Weights of a small mixture-of-experts language model, trained from scratch on English Wikipedia.
Size: width 320, 58.5M parameters.
Experts: 80 experts in each of 7 layers, 64 SwiGLU neurons an expert, a sigmoid router, a shared expert of 128 neurons.
Training: 340M tokens, 10370 steps.
Below are experts of layer 5 (counted from 0) of a mixture-of-experts language model. Rows are named router (the router's row for the expert), gate (a neuron's input weights, with its number), up (a neuron's input weights, with its number), down (a neuron's output weights, with its number) and show model dimensions 0-79. Each number is 500 + 25 x the weight over its row's rms, rounded and kept within 0 to 999. Numbers have three digits each.
Before each expert's rows: "raises" lists some tokens whose logits its average output raises strongly, later layers aside. This comes from a sample of Wikipedia text that the model never trained on.

# expert 1
raises: ",", " and", "\n", "\n\n", ".", " ("
router:530512472535465524501521534521531494495540520479470492482487532502517448493527439487475460498470466510489497494491487544489562528534507495519450533478494495524496495515525503505530532476498525473514511486483501528481510522554494499498495474
gate0:506522462521437524518478447495477473511503541497474443505513515492481525475436546475501538490505463518489559456480478515519504545528497499490496484480477480537525487498470501504468468540475532485499510488500541523452526470516468503487502544
up0:509545509504487526524469500484494479482488487563463451473467475488549519451467479500531492493464501525468505507526505501502502525495538494471506468497484525548500464539485502497527500536458530487471498516531506492491536494503507501474498476
down0:540547457496480497543504510518491504501492511503520491502487454459497427457520504497548528502500516496513492472504514476478467485550521493508519476486512502502503484492486496529495484504518497517548508491519499501518495493535510475541476475

# expert 12
raises: " and", ",", ".", "o", "\n", ";"
router:508495508533483528499470506539492505519510530485461544485466507519499449518527498504475494480487499508485490491480511581481545520521504483510463510474495501500478494517476488515485517486503510507530527510479512497528498524557517519487474520
gate0:521446519512468516498474440506467467512447512538493518495506509497569482512519461516470518457496491499506480492482511510473491528536505514510512538497488493480486495505512465522529524492497538502519522492506522513517491533535477476463456498
up0:521496521500478483477522440519486452512439538532488474500471477502542518528532528455519536493497489539486511533493462513480523514503459502482410512470475492495468482514466457504501522476433533519549476456483470476501500515537512492482483535
down0:488489545518510470478478521525527474479531517447469460512534503490531470520510519524518490470539491483461485493461463527502488487487503528460531494490501499511512515512530522552480509521481498479443524459523468565534495503475563476487467501

# expert 79
raises: "ic", "att", "es"
router:511476506562487513496450498527508485504538472518490543476488480487516484486470509493507498512530485467500516524492498562475502519479520489560523530456454491482495474505511530468475528478469527548518502519507503508514514455530519476457524467
gate0:503484489506473530523476507510498506525541478517476558473489494502454462480511500481528471508509529485502482524508507551521492517463523483504484518478479494515429501514515520452515536492484538471520488517446511492494488498525520487504491518
up0:470499490472504444499491510505529539517503488536453501476508479481472498467489498478503448516545517530503485496500523526526458496497545546484521516481520526503477499487531487484438514533506504456538518501464498498501486471489514511467519524
down0:505518479520518466469560518502468476470520470483489488498518507559494518478511553561524494502536472518485497512501492478517476497474513482493505505509510474501541445514498492469527500480514546515473496467530469490498512483490474471474484508

# expert 52
raises: " and", " |", " in", " at", " for", " with"
router:486459506501500452492501562530495486503503533516489507518513498514488509521490477522436469495506528523473480514491497498476540507480492506531489548496468474524487454489518469520495499480535515496471491519510482503505483532503488491493482429
gate0:494505511519478453523507523574528512488520517501489493547536488498492475491481488504508496424481484471557495451440494498502503515447538473521444491470493532505511480491542515496535487512493460451484512453498463492502498522511529459486488496
up0:479483487496474491524522537490506532496505522476498539535501513471477459498483482513479508483517506509515487478516514498504481452486510513496488495491538498515517517470486493497519491506512483494516487498498501482535431537524532461505506500
down0:534509509530506533501508483479498455442482491558470549479458488489493527478522483499517515544513536497469492460527520503468509477525533532540508471501492523518473504515478482516544510491511499499497466440557512505518485438490524516494525504

# expert 75
raises: "://", " area", " day"
router:499464511506454475508491522503553488481518531501483511483477509523513506539520485509513495503434535499475476513530459510477530523494490510515542516470465430556507507506545502494520484475546536492509484528509491515501476488485529478457476489
gate0:503518481496498483534516513466529541483513514509466495497478526534529472461495477501493527477510499485481564515506485525476497482589532531449485514479513500535472516477481539493482483503503514503500486499479474462498518512495503511437464518
up0:469475488481492488492503492491562493492502522502476506513473496508500538493492517462493509479470491504472526540538465502485495459536475516492519507465544508520523490555487521493449478483514535497524499458490493517490497510499517511474490563
down0:503542528538526518503469517508524506517513505454516465466438503481468501577508522512500476508491508489475525495467525508520507523505519509518517480466536488482461521500523500453498489481482513507476496478517547496491455457473542523489516477

# expert 21
raises: "4", "5", "3", "2", "6", "1"
router:527488446510438506498505541538502485467531511443477484496470463482525513484511478509548509518498490519518499483507489519436493507488501488525516527509493439563524499489514527463542468461507515480517458535534493512481508487512502491452478504
gate0:506495487491532518518492499532528517501491520483487515532483502472527489506478506545514519461465481527491514455494497461486491525494532534520488492531471520507501485512524522515471513493507542491469475481456512468509455504537497503461480508
up0:506522560518490485507531504537496493499472491517496478451531501532491523526485468464476451510549520513541502524511480507506487469462471485500553515491548522484486506468498491505550477484537497498509557507484489549478477517476513483502460465
down0:501518499496491487480501501474514477493490512535467550509523518501481497504502495494525481481498487515513476478512495483478503489531511461502479469504495482544517507480488501513522467472472494443515432504551536559527508502491463503511514488

# expert 18
raises: "ior", "eni", "en", "ly", "ae", "on"
router:504497489540470496536482529516542466497484516527511499484483472515494524502467473470512444476467445479521513519523476529505543493475488473520453545495479441509496492514552509506507501465510530468504504512500509509478500484464522499450519482
gate0:537502483539445517513519488458483467512484502443478490459500510470533473489455497498436478510472472513480518553493515551505550508513484492507510525512507469526475512492515525501524526498466465456443492444493513531484513520514473474449492487
up0:488490492454523490455515508504496495493516457505492492498471517495513548489512479585544447514477533511519542514526530513495468487477484467491484529491482538472509502500541510486467488494520484524521447530543485447536484484497523483472517526
down0:498514500468501492499484507510503503524461461466463490503518479493511494499518453492503474527493441517448545495527472482523462499492515508479514471513475501493463490522452506520496457535546534464512489518506538485511496504519496526501522493

# expert 55
raises: " the", " ", " his", " a", " this", " these"
router:507513474490517513501507545499538482509538511485509549475489508491476481521473481514470519504507493509533465504481440518482509507511548503538484528489467486545516467514533505463504470506500514547493476502488542505480526494547519489537465478
gate0:482510491506480474482478534515507486509484441462524538481508489456501493499470482513507551450513449510521480503533505511506462555519527488526526461520484501478524485526533444486506486465522494544495459515482524506519515482469494483525492521
up0:457487534523492473508469519480504463522509478524487503526481514497503511543493473494542540509482456484485528519522532507505482490484498496456511479471497514459463481515465522474516494499482454504488527459547462458528481519497457543465494501
down0:499472541501538501538488486466498532500482498477456496523535490455515501478472501493504534502548504512506519472521469489530477480506514506483494498448530517497516489472530527510499487513464483506466438500543465524497527505446497510479495466

# expert 33
raises: " and", ",", "\n", "\n\n", " (", " &"
router:531484538503487525468496507549507516556519507530516527479518500482494481498504485485500483466519500482512487533490494504500536509514489510530505542477461506488504465492495512460507560475477457522459476495508541477497487515538539482492491492
gate0:515551485515461465545505491464471479498489515529483534505436516487482503530479483521496441501483500479490503505494446500503533468478540516498496501530501528542509492559540483474538499485568534512505519467489525521508519509483491540478495482
up0:489492503487545472540503513478521508500464488475517489532479460496513512501517507497473535465491524496483536492536507479470492503485493499485521484487559497463489478485499519512525442477502492501555520510524512498490488424477535528493492501
down0:470500504466480509536515517487529513525513472514468527540458478513521511496524478479465468522501508481506478506483530474517504568468480496512474486498525515503471492504499446529536482516519519479512505499488494538477483479471490488539516465

# expert 10
raises: " also", " the", " a", " set", " an"
router:542521470490465527541456536486514522527494514494470541496513507524508486478512500484508489486511514454547514537514488509428498523494519492540474516483471502524494487492503530488561514497480524518524481529500510480511493470488553478482446478
gate29:484500473463512485536454514512497494455506516484467538506501492502521496492524473541509529485518509475522498467541506499445502465543520493511498495482477487452523512473503502522551473498508494504511531550477518491501509498517536508465472491
up29:504483537519472489499532497489514478532457511498572509480520463511494525449515546495488500515541516503441493478496545473452541472496488481534515542466482509479541538495481534524518534525517478512493491510497513515459536508523505505521459487
down29:510497474483495469519460488488517521495478514484517507457470498500508446500486516475475528478471505437493512519518475566554514452484489495511497517517508521546545438532498475476515482488509513486475484525461507459483509449495508535532509484

# expert 51
raises: "qu", "cl", "-", "-C", "land", "ros"
router:499479449519474467488488511498536467511540515477480523472479499489539518508506496476490498499519444476488533497530499493485492520512510462534497552483465477512528457509514494477493511488504491505526522495515493476480485487488458478513506492
gate0:529488472561484500486504514518464462490435504505501526482451496499517476528552445470517463489532496470529522525541448495483485515504543510442482497540497494531502498489526482527486513493502528479479517520506493536475484455511491534519489492
up0:489533530497494480493571502499493490482520493513535530503480516537502494503516521507513515523500492475483501498499470495450484473525518475525463508541452502494512500501486491518501492474548530511519531537498478552518496514514509468543464541
down0:456518527505484519465496497527518471482467526501464500508493483552520491478498512471504491497469501513504495469490523480527552495458501530528506507491491485508498484541474536493520461472454499505476450505531494505484511451513496506515507465

# expert 25
raises: " |", ",", "/", "\n", ".", " ("
router:543507522505451442464505520499534511503508542479529551497500499492480490524491466516522527499463514486453480515477497499479551491498510507483525524453458437574515502491526501476480552490489489536496522498497514492501519477534500490502527464
gate0:483519512491508485556478500449493526487502512491483512470535518505510519480512500563506542523478480478524497477578531460472536495515481519530518520497503508539492503500488542443494497509482491486486494516483495500521488439509460515468472502
up0:520493477481506472480542478519515481517481477474512509489464499515537495503464498463496449512525494516481505536469483530555506505488528564509534493488507451489434491502483484473541463533523492485495471505490498498490514531484457451489518536
down0:533495514477536460505497504529495489539524518515446463525453532484504484505471472492553504473492502527485510481496479510522493533486504516472461495512493517484537507476514557483513457522519473490456528473485484513522509525522477519494537460

# expert 74
raises: " and", " a", " also", " which", " the", " who"
router:517473490474486491478468531515481510455474490486477488493473538520491495538500473496516505466479496485477525506524485551475540530492480492527506543477487480515513456454498512488495510471478503541476513517519489515481468530482521496487482472
gate0:544462509551522558497536499523523492505510427545499478499506521513493487538509449483472526470496523495516510515505491529497480527516520495493509495501502428507495480524485525508478530479540508526521522446516487509538518532504526506505502474
up0:454502468450514530501507516509499498504499519471508503508489506495478512525515473500526480515478470512536494496489507515500487470551495481490484449539505500521542515531484504473474488494494536434498476554473508534502486500498439509503538494
down0:509533497503513463495527501538486477517509502522454454518494476504511504497501516533512533516472514498471521501460477506511490554526501515443524525506529495478535511467500464526490517514457474525445489460481494518506526479519521494515463503

# expert 23
raises: ",", ".", "0", "1", "3", "6"
router:477489445525505431485526496490505490484490487459485525524474496507524480513548463505459500511477478488500468517452498508478502514527511503520494559450516485555508464510498517472486495449495497524551461526501521497471449491484499470509520504
gate0:519508521483523495502504509503512496471498447500463528500499500491499498532503491483474488479529477489491530507524535506455541512501523519497490529503484480535496473480506481510484492524513506544524492567471518471556472508499477483511478506
up0:488490499464513465530508529523496486463460432517468547497536526478501508529521512519491455476497467494464549478530487500507505500501496500549506531495498519505496506472501473484477486516542526522508505530521556472529450510513489505481469481
down0:522509518495519471500482507529464504513510492479490485489515492530469517532521538491511555518464492511482517496518487498522463531520456467500515514545524508509501520453483498487537503520477450478506553503453506503501515498467508550518535520

# expert 66
raises: " the", " and", " as", " with", " which", " "
router:516477471516479536495476520501506495469474466490489519492467532483487498500468455498506503514456484489525523521530486538479515535542490473527500524476494492508520478479479533532498510503492505497503514491519517482471482530529515516473507473
gate0:510478459520516539492471502457510487556546495490474462503507461523491493478491517469487500517488494489451464489483483479485481512486495491530481469496527482509501498505483533510500495501514484502480492530543489487452480531522532485536484470
up0:531523478494512540491509505484522463508555478490455457493484519522539489482512542480480483526481522507527505507503463476470478528500488499487472463511510439503477487471494504514462483519485492471467496504576465507492539485469515475463510500
down0:495533517473519518509474469499493531504528513498496465496500480509525502495452496489507486484488517524502510530517496496511524485476501486449518542458527494525506484495450491506495451516471531472514443508482450475490485492459510517542468500

# expert 78
raises: " the", " ", " a", " an", " its", " both"
router:483502493518490459477464470542554518493478515495523557507477499522504510499510434516493435497473464456527501522473511542476518494472528487518460503471489457559511509470489506491521528484518510522504499469522553502482536452530508517504480533
gate0:519473488489525479513473493506531515489465534462487477518539523481504498517525479482489499531502496488484498485504506451463544488559554517510490465501497464460497511513526507495535464494495491497511451553459516520531543518506546487520523528
up0:490446487489492445497491523510531531510485464486494477512490538499516468531550478518509514467487507516512458500476563478506497454500550496511450509492517514463480519538551471514530494487506535533495493499506506521490512541531544514506491468
down0:487520526495491510499559485506503477529476472520515483491488482497484540484514493530489492490539503472546474499467519513503491482502509504506514512553518515530508523494530524492519494511511507491531461499487490531503519476498470541485498513

# expert 11
raises: " ", " N", " (", " —", " \"", " A"
router:514487521507462437503469516543530509481541514491472542504482491515526515501541456494479476482457520480518528507493513504501512521475523521517446495448476457536472488485519518526499479470492483471485493517521508479485508509530481507530511453
gate5:511482466509466495523467504515516509491519490484500481516495512457491500467467447503463497502424460528540504497495482483475488513476500528487505494438517472515482487527530494539478474440505517499530488487531509466509466528556511499517497503
up5:508537504481441478534492511497501466493530467476504494499505529495499485498467471474469467494452453482515514509501508498468484509462506536532496517451524518495519531556515478526481484488515473508500524527537452481460483531529512492528487500
down5:499539503517501525493501506504508482538505507494481533503519530453494478477435502503552496505548520531519481520498496510496539483479515514490471487492521467568515472497501466532449508494503497508527476459481483499456528523515523513512513523